config = dict(
    experts_per_token=1,
    d_shared_expert=0,
    lr_router=0.00158,
    steps=5063,
    dataset='wikipedia_en',
)
Below are experts of layer 5 (counted from 0) of a mixture-of-experts language model. Rows are named router (the router's row for the expert), up (a neuron's input weights, with its number), down (a neuron's output weights, with its number) and show model dimensions 0-159. Each number is 128 + 32 x the weight over its row's rms, rounded and kept within 0 to 255.
After each expert's rows: a language model's description of what the expert responds to. This comes from a sample of Wikipedia text that the model never trained on.

# expert 29
router [153 159  86  81 105 140 176 136 147 156 172 177  83 134  66 129 150 122 128 123 169 187 100  94 111 154 108 182 126 167 114 173 119  49 164 136 150 124  98 143  95 126 101 141 112 139 155 109 110 116  75 151  97 105 133  62 134  99 165 153 149 148 142 110 132  94 135 165 177 147 117  97 116  87 182  94 106 105 113 122 143  93 132 144 133 173  95 119  93 144 145 101 110 156 157 138  86 150 159 187 155 105  98 166 141 109  66 101 171 135  91 137 157 117 120  94 115 165 102 132  97 133 181 117 154 111 117 170  96 139 142  93 104 127 131 173 101 139 153 183  91 156  91  88  64  55  66 186 170 142 111 123 111 106 143 233 159 123 131 168]
up5 [ 86 136 173 140  90 205  63 122 141 165 101 130 148 154 154 117 158 134 114 158 184  76 145  99  37 120 129 143 194 152 102 106 160 104 159 155 127 130 132 168 101 152 105 169 196 135 119 131 139 122 147 115 137 147 200 130 155 131 146 103 123 108 126 122  60 113 121 138 127 170 126  97  96 168 129 225 152 102 139 131 126 124 166 126 105 188 162  92 148 133 107  78 118 123  73  92 102  89  87 144 129 109 111 134 124 141 118  73  60 184 113 156 197 133  36 166  90 165 111 170 131 170 142 105 145  97  75  96 162 104 145 140 135 203  85 149 111 133 124 122 129 119  89 134 118 125 115 130 169 149 124 126 113 122 110 138 151 128  91 142]
down5 [112 117 176 160 107 167 175 134 130 137 159 137 130 119 155  87 107 130 151 125  98 115 105 114 150  96 114 101 141  71  76 134 124  92 139 133 112 116 131 137 126 133 114 127 118 133  75 162 176 115 177  62 150 130  96 158 112 126 121 127 169 144  74 133  57 169 116 129 119  92 147  40 133 195 164 115 217  87  93 131 208 135 148 146 117  86  57 126 128 127 111 117 165 121 111 127 128 145 130 129 166 145 110  89 169 136 143  53 152 138 157 156 179 170 118 132 126 125 161 186  91 103  80 164 190 125 148 127 185  96 127 161 134 130 128 115 117 168  87  44  79 123 118  88 124 121 134 190 170 106 110 158  70  97 140 126 107 150 155  81]
What it handles: Final noun word-pieces

# expert 19
router [162 142 155 104 145 110 116 162 136  67 149 150  85 162 161 126  81 141  77 113 172 105 120 144 110 153 129  88  84 183 160 168 131 132 110  95 128 120 131  86  82  82 113 103 120 167  81 117 114  82 164 108  84 166 117 124 104 121 109  96 170 177 176  98 153 184 119 164 116 156 131  93 132 158  86 112  67 154 150 159 129 162 183 165 148 172 103 143 171 148 137  94  71  87 162 102  69 138 100 105  74 113 119 167  99 104 171 183 122 102 142 141 135 137  81 122  85  72 178 163  81 132 166 101 148 123 177 171 111 111 167 127 173 120 173 163 166 105  93 136  84 175  92 157 126 150 113 160  86 159  88 180  98  86 103 102 141 139 163 139]
up7 [185 128 135 211  89 118 122 110 126 102 114 129 169 180 128 128  67 159 143 104  99 160 143 145 121 134 123 167 116 123 109 152  78  92 211 171 142 109 134 135 184 158  95 120 133 102 138 108 101 139 101 121 179 111 149 154 126  91 111 134 118 140  94 150 140  97  88 204 126 123 144 166  93  52 116 147 130 131  60 164 106 194  94 159 111 135  94 168  80 161 175 121 169 113 131  68 143 134  76 143 153 112 135 124 141 136 141 161 118 119 164 127 121 120 113 109 117 143 125  89 158 140 118  95 109 106 114 142  71  67  34 177  94 181  91  81 112  96 125 105 127 199 148 128 108 117  94  90 103 153 132 119 157 122 203 148 194 131 134 115]
down7 [133 117  99 133 103 122 114 129 164 103  83  90 113 176 124 134 137  97 126  79 120  74 152  51 114 183 106 167 121 157 140 148 140 139 131 102 106 139 128 166 193 105 115 106 104 169 149 150 104 159  98 128 157 136 156 118 127  83 158 121 130 165 126 168 159 126 156 129 101 105 121 167  80 193 129  83 156  75 141 107 149  66 104 108 227 123  97 135  97 165 154 137 105 155 107 140 154 109 117 201 131 111 132 127 139 130 184 118  93 144 146  74  75 142 135 122 123 134 136 148  96 137 166 109  82  98 136 125  96  17 130 108 169 187 125  77  97 142 115 135 133 150 140 112 116 187 152 137  92 165  68 108 175 128 121 157 187 119 199  70]
What it handles: Mixed, often music

# expert 14
router [130 119 157 122 194  75 127 147 135 162  88  83 114 156 114 120 164 116 116  95 107 141 107 152 148 128  98 114 120 100 195 133 125 168 108 128  85 127 124 151 139  60 143  50 150 166 161 130  88 118 145 117  90 133  53  85 147 181  76  84 138 105 139 142 131 114 107 147 161 144  77  99  89 181 132 111 140  45 135 106 128 129 119 122  83 157 166 137 158 159 141 163 130 165 141 121  70 110 134  62 149 149  69  87 117 172  88 163 174 158  94 149 106 172  93 170  96 133 181 103 119 189 171 141 146 153 158 165 145 203 136 126 161 167 146 104 113 138 133 162 142 129  78 155 179 137 154  97  81 116  82 115 138 100 111  85 180 152 132 110]
up2 [ 65 108  98 137 125 109 121 118 129 116 135 126 121 111 133 103 127 104 129 180 103 107  80 118 128  82 139 212 161 111 116 195 117  75 133 192  92 133 113 127 181  83 162 151 114  56 155 163 132 187  96 198 173 144 164 125 127  84 120 193 152 188 159 129 129  97  88 149  88 153  98 162 138 147 113 100  99  95 123 147  87 137 107  76 157 159  64 131 180  94 111  67 120 206  55 131 139 107 128 131 142 155 131 114 153 100 172 125 135 138 130 166  84 142 103 140 133 216 132 119 127 126 127 140 117 126 144 141  98 108 113 124 162 120 109 150  97 134 139 165 145 129 146 116 174 123 189  99 145 109 149  77 122 125 123  92 110 163  43  95]
down2 [148 155 125 150 117 113 128 121 180 132 101 118 107 202  59 127  75 126 114 129 147 176 101  93 183 146 119 126 125 130  92 108 126 121 135 145  65  75 168 176 128 126  92 192 113 159 115 156 117 170  63 198 121 128 136 149 227 132 124 170 107 119 139 146 141 137 146 131  69 140 144 141  88 154  95  61 158 130  93 107 117  97 111 121 173  88 100 143 102 120 139 139 127 201 107  47 134 158  71 135 128 128 114 149 117  82 133 133 114 177 171 125 132 171 118 132 163 190 146 152  42 135 135 111 112 145 161 108 185  70 118  47 113 149 135 129 132  99 137 146 131 140 125  55 119 119  95 146 108 140 127 149  99 156 154 108 105  91 141 135]
What it handles: Table header cells

# expert 15
router [137 131 152 127  59  90  80 169 109 104 175 139 105 156 164 168  78 140 108 104 155 111 118 137  11 174 102  96 109 138 138 124 191 150 136 116 105 109 108  99 108 149 109 109 133 160 107 167 169 126  80 139  88 160 151 107 111  87 130 109 135 139 178 132 144 154  92 140 151 175 130 119  73 136 147 104 146 128 140 134 121 174 155 164  82 154 109 131 193 161 173 131  73 125  93 110 119 219 168  83  80 114 148 150 115 145 150 164  88 102 137 101 131 135  88  67  82 209 191 137  93 100  95 149 140 119 181 142 109 109 139 116 180  77 127 117 184 145 130  90 104 130  93 142 119 172 117 136 144 141  98 178 102  95 108  93 124 166 122 121]
up6 [135 115 202 147  80 109 163 143  72  70 114  75 176 125 163 137  84 112 106 119 101 141 175  66  97 136 161 100 130 195 142 144 107 113 171 142 149 159 111 140  95 122 127 168 170 142 183 123 103 180 142 154 187 113 114 118 128 118 119 144 100 151 122 127 119  77  90 122 127 137  88 113 120 123  20 115 149  69 194 113 148 105 116 128 165 113  50 141  98 115  99 121 133 114 120 131 147 143 132  83 155 106 147 123 143 106 132 123 135 131 118 157 145 135 123 174 169 187 130  38  59 101 106 121  79 121 133 143 168 144 138 117 109 150  56 115 125 102 109 166 152 127 151 135 151 148 152 114 144 112 168 131 110  77 208 160  99 121  88  63]
down6 [111 134  98 140 103  73 140 119 117 213 123 126 117 186 154 149 169 108 168 127 164 150 155 130 132 121  95 126 127  99 110 119 118  48  62  85 170 107 124 109  95 151 159  86 152 155 116  83 126 175 146  44 140  90 124 108 100 124 165  78 116 107 127 151  77 128 128 127  94 133 133  97 107 164  96 106 144 152  99 149 116 109 113 135  60 146 170 149 131 105  81 181 132 129  93 142 179 162 164 130 141  94 137 164 157 109 143 125 139 123 110 137  23 155  93 110 138 146 149 202 182  59  87 143 112 129 191 114 143 167  97  79 165 117 173  85 107 103 124 126 146 112 174 119 155 132 141 125 109 142 202 134 157 103 183 133 118 156 157 171]
What it handles: United in place fields

# expert 3
router [102 114 100 159  87 164  99 153  85 135 161 156 115  82  99  95  75 153 123 147 136 119 137  90  92  77 146 146 158  93 127 175 167 174 153 131 112 148 187 164 188 110  59 134 166 140  81 164  87  71 120  82 125 149 111 159 167 133 126 148 168 128  87 178 168 146 101  95 111 146  38 132 102 109 160  89 163  95  95 127 165 136 114 114 143 107 141 144  83  64 129 123 185 154 147 158 134 175 139 170 155 137 112  94  85 167 159 138 135 116 167  69  73 138 139  92  93 103 108 117 177 160 102 149 107 113  86 144 127 127 147  83 112 118 137 148 145 115 102 177 122 119 147 121  89 151 123 123 147 173 206 130 197 179  94 135 175  98 155 145]
up0 [130 105 137  26 120 146 110  94 127 157 136 165 121 127 111 128 145 127 140 108 130 113  94 132 137 134 137 159 122 145 122 151 148 151 113  79 132 141 136  91 148 106 135 135 174  97 167 118 128 132 155 124 165 177 180 161 117 112 169 139 108 132 149  92 160 150  69 111 162 122 125 116  49  94 143  74 162 121 131 141 126 128  96 134 178 116 103 130 159 108 146 101 163 224  81 132 141  82 131  98 165 163  99 144 137 114 120 170 117 131 145 126 132 178 160  63 131 109 137 110 138  63  78 104 148 189  81 139 119  59 140 124 180  82 125  83 102 114  62  73 145 134 204 125   2  92 102 130 125 145 131 151 119 152 125 166 115 190 127 131]
down0 [107 106 138 148 157 104  87 144 137  97 154 119 167  77 129 126  88 125 120 109 113 148 155 118 127 117 160 148 114 133 139  88 135 160 150 175  92 172 153 135 153 133  94 148 122 198 109  89 129 131 137 117  85 165 124 166 113 129  88  98  86 105 141 201 129 126 117  69  96 173 105 158  85 133 162 114  85 133 170 152 184 168 106 149 163  91 137 131 148 149 131 190 116 154 112 153 186 127 154 119  65 195 121 110 119 140 143 175 159 127 130 115 131 131 131 118 150 135 158 172 126 138 143 128  93  40 136  88 151 152  88 120 178 116 149  75 124 111  32 165 159  87 135 156  53 149 100 155 145 123 106  29 111 155 102  60 132 127  59 147]
What it handles: Prenominal descriptive adjectives

# expert 31
router [140 131 146  88 154 109 113 165 129  67 131 153  91 176 161 111  78 129  88 118 148 111 110 144 100 139 116  86  80 186 151 164 121 103 102  93 145 123 159  86  86 107 115 103 111 153  93 126 126  87 161  99  76 163 106 118 103 137 105  85 158 191 174  89 141 174 119 165 107 142 128  99 117 149  84 115  60 129 159 157 132 171 192 148 141 160  83 106 172 151 147  95  71  87 160 102  83 155  83  89  76 132 140 168 104 101 167 175 118  96 146 140 145 137  92  97  95  97 189 171  85 136 168  91 150 125 176 178 101 126 168 131 167 107 169 169 187 102 104 124  89 162  83 163 140 147 100 160  92 166  99 162 116  81  99 102 134 148 157 136]
up36 [122 107 105 143 144 138 137 198 135 120 145 116 120 108 206 179 138 170 112 133 105 166 117 123 147 125  72 130 132  96  63  37 143 126 133 159 107 134 115 108 202 123 127 120  99 135 158  87 148 166 133 119 124 125 117 136 218 143 173 154 120 127 127 130 151 103 134 104 106 114 126 163 131 127 113 102 128 169 123 157 176  93 132 119 147 121 101 109 161 131 150 155 140  68 104  58 118 129 123 188 189 130 103 101 112 133 109 104 113 146 127 190 130 163 100 150 108 166 119 136 199 128 164  83 162 161 151 100 106 122 145 182 128  56  73 148 188 184 146 100 134 110 168 126 174 138 167 133 147 126 201 100 131 131 139  76 112 141 146  23]
down36 [138 117 157 121 109 131  97 182 133  80 110 136 102 178  66 111  95 189 159 141 113 108 114  45 153 119 139 103 127  63 142  81 105 150 152 141 103 146 105 110 150 195 175 145 174 110 123 131  72 105  93 112  99 141 131 195 123 145 112 147 130 192 176  94 159 121 116 133  79 150 106 198 135 135 159 132 106 138 134 177 101 201 159 141  70 143 118 202 111 131 171 123 105  62 151 123 126 137  61 136 138  77 103 133 130 134 124 107 128 142 130 122 139 119  94  87 155 124  97 155  91 118 176 126 130 180 141 122 116 130 103 179 122 164  99 189  61 187 130 153 122 137 106 165 147  47 134  68 141 122 159 127 100 127 122 164 153 108 125  90]
What it handles: Table numbers, pipes

# expert 5
router [176 147 143  89 163 120  95 157  79 171  79 175 152  67 135 101 172  93 124 114 139 116 168  88 170 181 108 166 155 141 127 153  99 188  71 103 113  69 127 110 135 131 136 113 119 124 106 158 141  67 134 179 147 136 145  83 177 152  96 137 126  51 105 122 124 137 106 172 147 147 105 167 153 108 107 152  99 134 138 157 120 122 128 125 153 103 133 109 109  91  70 126 140 159 115 106 173 150 106 129 101 116 131 170 120 182 144 155  73 126 109 162  41 107 143 111  97 174 146 132 114 168  96 119 151 125 145 103  96 109 131 130 131  45  62 110  57 176 158 168 127 154 174 156 174 134 120 190  91  79 156 162  99 176 141 124 161  91 167 123]
up0 [180 111 120 147 134  86 130 175 171 160 122 108 196 126 114 143 121 116  73 115 156 127 133 138 110 135 129  65 164 116 148 117 112 110 134 130 126 156  80 135 128 201 129 129 125 134  78 143 107  96  90 142 149 128 116 158 103 109 119 116 103 103 199 139 173 128 149 124  95 112 111 202 152 128 123 163 142 139  84 132  81  84  65 132 128  88 124 140  98  76 100 111 214 106 174 149  99 103 178 102 113 106 173  88 126 110 121  98  85 112 159 246 154 149 166 150 167  70  86  90 113 134 106 135 153 115 128 122  97 140 109  73 104  88 118 120 128 161 169 166 161 114 118 123 193 130 175 119 127  60  77  95 130 167 124 131 166  76  92 135]
down0 [ 99 150  85 127 169 165  87 152 144 151 130 117 133 156  86 131 200  67 130 111 115 120  85 114 184 137 100 132 124 153 122 125 130  94  87 111  73 126 121  72 151 194 139 120 151 106 175 124 127 121 130 141 163 145 134 116  18 145 111 129 197 129 103 121 156 173 135 200 132 164 103 111 143  90  99 207 127 148 131 176 179 122 104 127 127 141  98 119 125 153 128 184  83 147 133 102  34 131 135 133 132 166 156 101 139 189 148 129 146 132 183  87 135 131 113 134 130 141 124 115  39 108 131 118 133 145 160 130 122 124 141 159 110  70 150  91 126 179 149  99 107 116 154 145 149 142  61 194  92 124  73 108 117 134 132 130 144  82 110  67]
What it handles: Function words, adverbs

# expert 7
router [146 139 155 115 160  90 125 162 129  64 137 153  89 165 151 104  95 145  80 114 165 121  97 127 101 134 116  81  86 189 146 171 120 138 104 100 132 157 155 114  80  90 102  97 123 163  88 129 110  87 164  97  85 162 115 114  94 120 102  91 164 178 178  96 145 177 109 171 132 158 106  91 119 155 107 111  69 143 153 169 153 170 192 158 143 164  90 116 169 148 152 107  71  86 156  79  86 144 110  83  74 114  99 169 110 107 170 179 126  92 154 149 150 143  87 107  89  83 165 166  81 121 169  92 145 132 167 173  97 127 167 123 159 118 166 168 184 104 101 123  89 169  90 158 119 163 110 161  87 170  95 170 107  86  89 105 132 143 154 130]
up0 [133 104  90 112  99 143 126 110 134 130 158 179 132 138 141 128 115  86 231 122  95 145 144  87 169  94 112 146 132 106 131 109 157 146 160 117 132  89 133 129  66 107  70 237 146 126 163 169 183 126 133 130 165 153 127 111 152 181 136 111 124 177 118 192  70 118 118 109 151 139 127 116 115 101 130 140 173 198 149  72 117 151  57  67  61  92 143  70 115 113 119  91 107 142 126 104 112 193 111 147 157 108 196 173 164  89 154 149 136  97 157 141  73 111 136 130 161 134  73  99 137 168  88 142  90 109 137 127 104 129 145  76  92 112 128 112 168 156 170 113 105 122 150 114 112  91 125  96 123 116 149 146 203 142 132 130 118  99 109  93]
down0 [ 79 183 145 118 127 139 130 128 158  93 122 109 179 135 127 157 141 187 121 138 181 108 161 127  74 119  54 148  83 110  84 138 193 119 157 136 107 116 115 188 117 139 138 163 138 125 133 126 102 109 101 112 154 137 108 148 122 160  93 123 121 164 123  92 117 127 111  91 159  75  90 115 111 111 147 110 142 122 152 127 103  85 168 140 133 130 108 185 106 168 109  78  99 141 140  80 113 115 139 135 210 111 147  99  93 114 108  91 155 131 144 105  80 173 145 122 150 142 112  99 122 130 143 143  71 158 137 115 217 160 122 163 161 132 167 141  90 106 167 218 124 116  97 122 132 200  58 142  23  80 133 199 148 165 102  95 102 134 106  92]
What it handles: Table pipes, biography verbs

# expert 10
router [ 97  90 180 109 182  80 118 100 129  92 111 133 122 109  66 139 146 131 132 126 162 105 130 115  49 135 191 140 136 162 135 134 115  78  99 183 121 124 187 127 118 122  89 109 127 169 147  95 206 154 157 175 126 137 152 151 165 145 133 175 129  99 136  89 116 121 151 150 114  66 216 116  91 126 112 121 170  84 114 118 143 163 169 158 141 137 151 142 123 185  95  84 139 112 106 118  96 113 153 138 119  92 132  88 188 207 106  88 157  85 141 153 137  94  87 144 175 124 119 105 129  75 139 117 141  70 136  92  83 101 132  76 101  88  50 112 117  54 125 142 107 119 109  73 190 128 117 133 119 116  96 130  92 148 107 123 166 149 160 151]
up6 [114  84  94 179  90 162 119 115 122  85 154 121 148 113  96 157 172  62 137  91 125  99 160 156 117 152 163 132 130  87 134 112 147 139 197 127 113 131  75 144 112  71 173 133 179 118 183 135 123 163  92 101 129 132 200 164 214 125 169 158 127 130 137 162 158 149 146 190 171 189  83 126 138  79 184 115 118  62 155 126 146 144 114 187 184  34 163 130 130 125 131 106 110 158 128 114 115 131 112 138 152 129  99 105 187 104 129  95 135 130 121 160  84 128 126  57  98 153  79 122 111 157 162 165 149 147 112 171  94 178 157  67 120 111 157 114 125 117 163 141 196 110 120  92 120 112 123 128 177 172 147 127 110 141 111 110 112 123 159 124]
down6 [179 121 169 120  75  54  93  84 123 202 109 172 123 158 132 119 157 105 139 193 120 107 198 135 205 114 129 122 128 126 117 119  94 116  89 111 109  95  98 100 150  88  90 117 203  94 154  84 125 146 164 134 126 144 184 123 170 152 172 118  92 146  69  97 130 101 137 138 179 127 124 124 120 131 160  65 151 121 135 104 102 135 130  99  83 160  44 137 149 175 164 161  92 145 118 137 139 108 136 204 169 138 131 177 189  78 145 114 119 114 126  54 132 117  82 157  77 127 149 143 140 130 140 143 138 128 101  94 118  94  97 122 119 153 157 110 152 119 106 127 133  81 199 126 118 106  96 170 111  89 178  76 148 164 143 122 148 127 126 164]
What it handles: Prepositions after verbs

# expert 11
router [ 90 164 140  74 118 122 162 150 185 166 112 162  94 136 128 100 101 155  93 148  79 134 136  76 205  89 106 207 105 130  91 184  89 145 185 127 141 121 154 144 122 123 112 131 142 155 140 156  90  73 100 152 123 150 122 102 138 114  92 138  58 104 132 103 155 142 127 107 151  65 121 110 140 115  86 110 153 151 128 106 146  83  82 132  95 164 109 103 151 117 111 153 219 170 170 178  93 137 136 108 124 123 147  81 120 107 142 110 102 168  91  88 165  92 115  92 117 125  68  98 148 175 195 173 132  99 131  90 107 187 139  95 157 121 170 144 121 119 144 101 119 124 128  55  73 124  82 150 181 142 119  71 143 148 137 100 159 187 131 117]
up4 [103 164 123 193 111 137  91 131 128 135 149 143 127 135 175 168 233 109 145 132 132 159 197 120 128 127 139 183 194 146 130 110 127 145 157 157  88 136 136 121 131 134 198 132 136 113  69 174 110  94 127 141 112 135 187 174 158 121 124  96  89 123 130 134 114 120 111 121 115 116 118 166 156 121 159 142 133 145 233 141 150  74 132 174 128 126  85  53 114 204 108 172 118  89 154 130 138 100 130 123 125 107 164 174 102 156  69 117 151 141 116 106 130 131 124 163 129 105  98  79 106  86 127 193 127 122 150 131  94  83 141 101  82  93  83 114 107 127 112 151 148 117 120 120 124  71  88 103 142 100 160 206 131 143 199 139 155 129 203 117]
down4 [152 132 122  84 140  56 100 151 129 165 105 122  99 141 119  94 160  29 144 129 128  84 179 132 140 125 140 138 144 156  58 147 170 141  63 124  87 128 147 155 143 158 118 153 161 146  95 124 172  93 185 135 110 127 211 143  68 121 126 145 117 148 111 129 103 133 141  77  91 145 145 102 148 134  99 132 159  96 157 131  90 191 155 136 143 149 124 195 128 184 120 128 137 124 131  68 165 181  62 129  38 135 178 117 153 162 129 126 133 135  63 182 109 106 115 118 178 157 114 145 105 104 143 114 143 126 143 178  86 120 126  86  78 140  48 108 168 100 159 136 129 127 126 170 128 138 106  70 142  63 116 134 111 130  90 114 134 144 158 109]
What it handles: Noun-forming suffixes

# expert 4
router [151 150 147  96 155 107 126 168 130  58 156 139  90 187 156 128  94 131  80 112 156 108 103 129 109 168 111  97  79 187 159 167 136 151 103  93 121 134 148  99  90 100 108 105 127 178  90 119 103  87 189  89  84 175 116 136  86 119 107  89 169 180 182  93 148 176 128 161 122 158 122  94 126 149 106 117  78 120 139 164 134 157 179 149 140 166  91 133 169 149 153 109  63  81 138 102  85 149 116  84  76  95 132 163 108 109 168 176 123 100 124 141 162 145  84 114  92  88 147 147  87 150 156 104 165 116 176 186 117 135 162 115 174 110 166 169 179  95 102 125  84 169  88 168 117 167  99 164  86 155  82 168  93  95 104 110 151 124 167 122]
up0 [153  98 102  78 151 149 129 148  62 153 133 131 122 170 162 122 116 170  38 161 123 122 124 136  90 124  91 139 113 127 145 134 157 150  95 110 159 102 142 132 140 107  96 129  59 153 158 172 127 148 190 101  76  96 125 102 144 129 154 127  97 142 104 141  84 126 135  92 190 169 109  76  85  92 100 116  67  87 125 132 125 127 124 101 114  89 167 112 141 140 122 127 152  88 108 135 145 139 118 102 233 193 113 125 134 128  94 117 151 177  92 100 168 149 134 129 218  79  54 127 124 195 113 160 125 144 110 159 191  89 109 131 141 144  98 135  84 168 154 114 130 128 182 158 149  76 147 120 172 162 123 129  59 138  76 128 146 135 157 106]
down0 [ 82 129 115 131 150  97 153 121  52 122 137 130 153 159 157 152 103 151 132 186 149 101 135 113 111 139 242 141 112 107 159 154 119 138  37 140 131 138 117 138 151  81  89 162 134  97 124  98 113 143 134  93 161 151 139 132 121 153 104 101 151 112 155 166 115 123  75 115 136 153 120 111 159 153 111 140 133  78  65 173 122 104 112 142 149 150 125  73 144 134 182  80 115 166 149 145 189 136  52 146 177 145 131 122 110 129 151 178 109 174  82  96 118 145  70 156  97 112  98  64 160  43 214  90  99  93 171 128 133 142 171 108 142 129 135 153 152 164  81 132 155 129 143 102 134  77 145 143  57 153 124 116  84 127 123 115 173 121 127  96]
What it handles: Name-medial pieces, relatives

# expert 28
router [169 166 104 172 150  95 149  95 139 144 158 163 151 113 121 155 126 148  94  76 132  75 112 159  90 160 159 108 115 150 169 119 134  90  87 138 113 136  73  76 122  82 116 166  92 155 109  86 138 184 188 146 104 118 115  97 110 135 114 126 136 157 155 100 110 139 161 156 136 112 151  71  90 145 119 151 129 171 194 142 121 174 189 152 117 132 118 110 164 165 161 113 100 123 177  88 100 120 142  89  71  96 138  81  79  94 160 167 165 166 108 102 187 130 140 167 121 121 166 143 117 126 174 107  73 135  97  88 174 124 165 102 198 156 128  86 152 101 135 157 139 183 117 171  57 106 115 163 124 152  65 139 131  98  90 172  71  69 142 137]
up0 [159 169  79 134 175 118 131 122 127 126 121 157 112 131 136 116 112 138 144 120 151 142 148 109  69 124 134 152 150 137 111 132 137 154 217 104 102 128 110 140 130  94 112  67 146 122  73 115 140 133 131 109 148 118  83 131 125 131 119 152 146 100 138  80  67  72 170 166 108 185 120 139 138 101 107 127 129 136 130 110  36 139 113  88 132 144 156 129 152  87 148 159 183 108  95 117 118  94  94 142 158 119 110 165 128 126 115 134 170 116 145 114  91 130 117 230  78   5 108 227 173  62 162  69 151 106 125 112 125 142  64 110 205 137 128 101  94 128  97 134 108 129 125 134  67 144  88 140 126 130 126 184 104 166 127  95 145 137 138 130]
down0 [132 127 171 174 128 116 136 129 136 123 169 178 176 118 159  69 108 133 145 177 214  99 222 107 105 134 139 139 108  93 141 131 151 103 145 125 103 101  35  96 125 127 144 152 110 128 114 126 139 144 145 127 105  89  88 136 142 115 159 121  69 152 116 139 123 119  75 125 132 135 213 172 154 133 103 115 111 111 124 128 129 132 148 125 165 127 141 150 218 117 130 113 102 115 140  85 138  74 122 121  92  39 177 130 121  90 241 125 163 108 147 124 156 134 108 100 113  59 128 162  71 126 119  67  86 144 101 129 121 137 128 130 143 170 125 123 108  88 158  97 133 158 143 161  48 154 165 113 165 112 156 126  81 154 143 134 130 124 101 162]
What it handles: Hyphens, slashes in compounds

# expert 20
router [ 96 137 121  90 156 140 117 138 174 122 119 119  77  76  63 168 143  97  98 119  90 117  98 135 122  58  74 158 108  69 136 118 168 178 177  87 135 172  95 160 187 184  87  62 144 131 143 161 142 121 133 157 125 115 157 137 121 135 172 153  91 142 101 125 157 103 145 150 135 173 163 132 164 148 128 167 113 163  99 163 172 109 138 128 158 174  82 164  77  86 160 166 149 188  80 117 132  60 189 128 135 114 176  86 112  97 139 134 129 110 116 121 153  91  97  92  61 141 134 156 109 165  75 143 114 122 157 134  82 144 113 155 123 111 153 146  82 109  91  95 113 158  70 146 191 155 118 143 141 127 178  78 144 121  97  82 138  78 145 107]
up0 [138  70 162 128 171 124 142 124 169 149  80  76 114 136 144 154 123 112 151 118 134  95 176  91 131 130 104  64  81  89  99  66 128 193 130 129 139 113 118  69 132 161 110 104 135 116 128 173  70  62 138 118 237 190 128 147 123 158 185 135 116 129 229 130 107 111 167 176 132 111 109 122 166 106 129 161  78 162  90 132 144 134  77 130 192  87 100 130  83 119 160 143 127 128 125 129 129 126 139 184  90 129 130 101 134 191 105 129 166 148 129 127  46 104 132 102 142 124 123 122 106  75 104 130  82 138 122 113  41 123 111 128 162  94  85 132 135 134 131 100 205 121 129  86 118  77 138 135 122 115 146 133 132 146 109 160 137  99 125 126]
down0 [ 69 134 133 129 103 155 127 115 162 132 183 126 126 123 136 111 101 150 120 137 132 122 108 129 128 139 193 101 139  91 139 120  73 136 158 131 136 153 115 134 152 169 138 107  83 176  82 134 127 158 140 151 111 151 106 217  90  82 135 130 112 134 121 100 126 128 108 158 124 143 142 133 140  74  94  79 211 166 153 103 122 116 128  92 215  98 118 204 110 111 118  33  86 146 128 114 209 182 108 105 120 134 142 143 135 173 127 118 132 136 102  80 141 132 201  87 130 142 103  78 128  85  79 142 156 125 120  97   7 129  91 114 102 201 156 136 154 180 142 135 159  76 146  96 130  85 133 122 129 121 147 151 126 163 111 108 125 105 122 141]
What it handles: Mid-word consonant fragments

# expert 1
router [149 161 159 163  68 174  72 126 138 180 115 173 107  90 119 182 190 130  87 106 143 118 116 114  91 144 141  68 111 133 170 145 106 147 177 135  83 145 157 145 160 120 147 173 114 139 114  85  73  93 128  89 105 123 110 178 146 149 106 203 140 116  69 113 171 115 122 138 114  72 129  91  91 154  99 111 135 101 144  63  52 119 167 152 161 118  74  99 145 144 134  66  87 142 134 120 114 146  61 187 165 150 135 161 167  85 154 111 114 143 161 154 123 161 133 181 178 112 150 107 103 142 137 144 167 124 170 153 144 110 155 128 114 140 160 127 163 152 109 104 138 133 120 127 113 122  90 111 131 155  68  78  60  93  90 102 160 141 169 188]
up4 [ 99 180 103 126 157 128 104 125 111 114 135 129 141 126 133 128  66 165 129 134 171  74 126 166 110  90  83 146 177 114  74  91 127 140  97 201 125 129 123 139 119  85 131 150 189  92  68 145 132 130 141 101 128 138  76 111  97 132  95 108  77 149 113 111 103 105 185 126 166 127  82 137 149  69 144 200 157 128 129 169 172 134 159 148 141 103 107 118 137 139 135 177  33  96 119 112 176 209 122 123 210  64 174  92 141 132 130 101  71 136 104 192 130 154 121 157 164 150 138 124 114 128 144 156 113 125 153 108  84 134 117  85 106 153 176 152 131 120 130 182 157 128  78 151 154 133 148 100 117  26 180 125 126 133 131 162 146 138 131 127]
down4 [147 127 134 116 129 132 133 126 134  92 149 133 124 177 109 135  59 128 119 185 135 117 127  65 116 132  57  74 130 172 147  27 118 112 128 234 124 146  94 177 110 116 142 157 194  95 122 123 145 126 157 123 129 103 124 111 121 142 150 100 121 115 103 154 111 164 131 129 136 162 108 123 128 164 128 161 119 125 127 133 153 177 143 141 135 129 120 145 123 123 141 159  83 102 104 147 149 145 113 124 114 126 129 189 129 209 177 118 113  34 191 117 114 152 119 121  92  89 135 128 135 114 128 139 131  14 126 128  80  74 111 152 103 208  58 120 136 103 148 130 173  90 133 157 127 140 175 167 130  97 152 132 125 114 196 124 149  58 120 147]
What it handles: Infobox field labels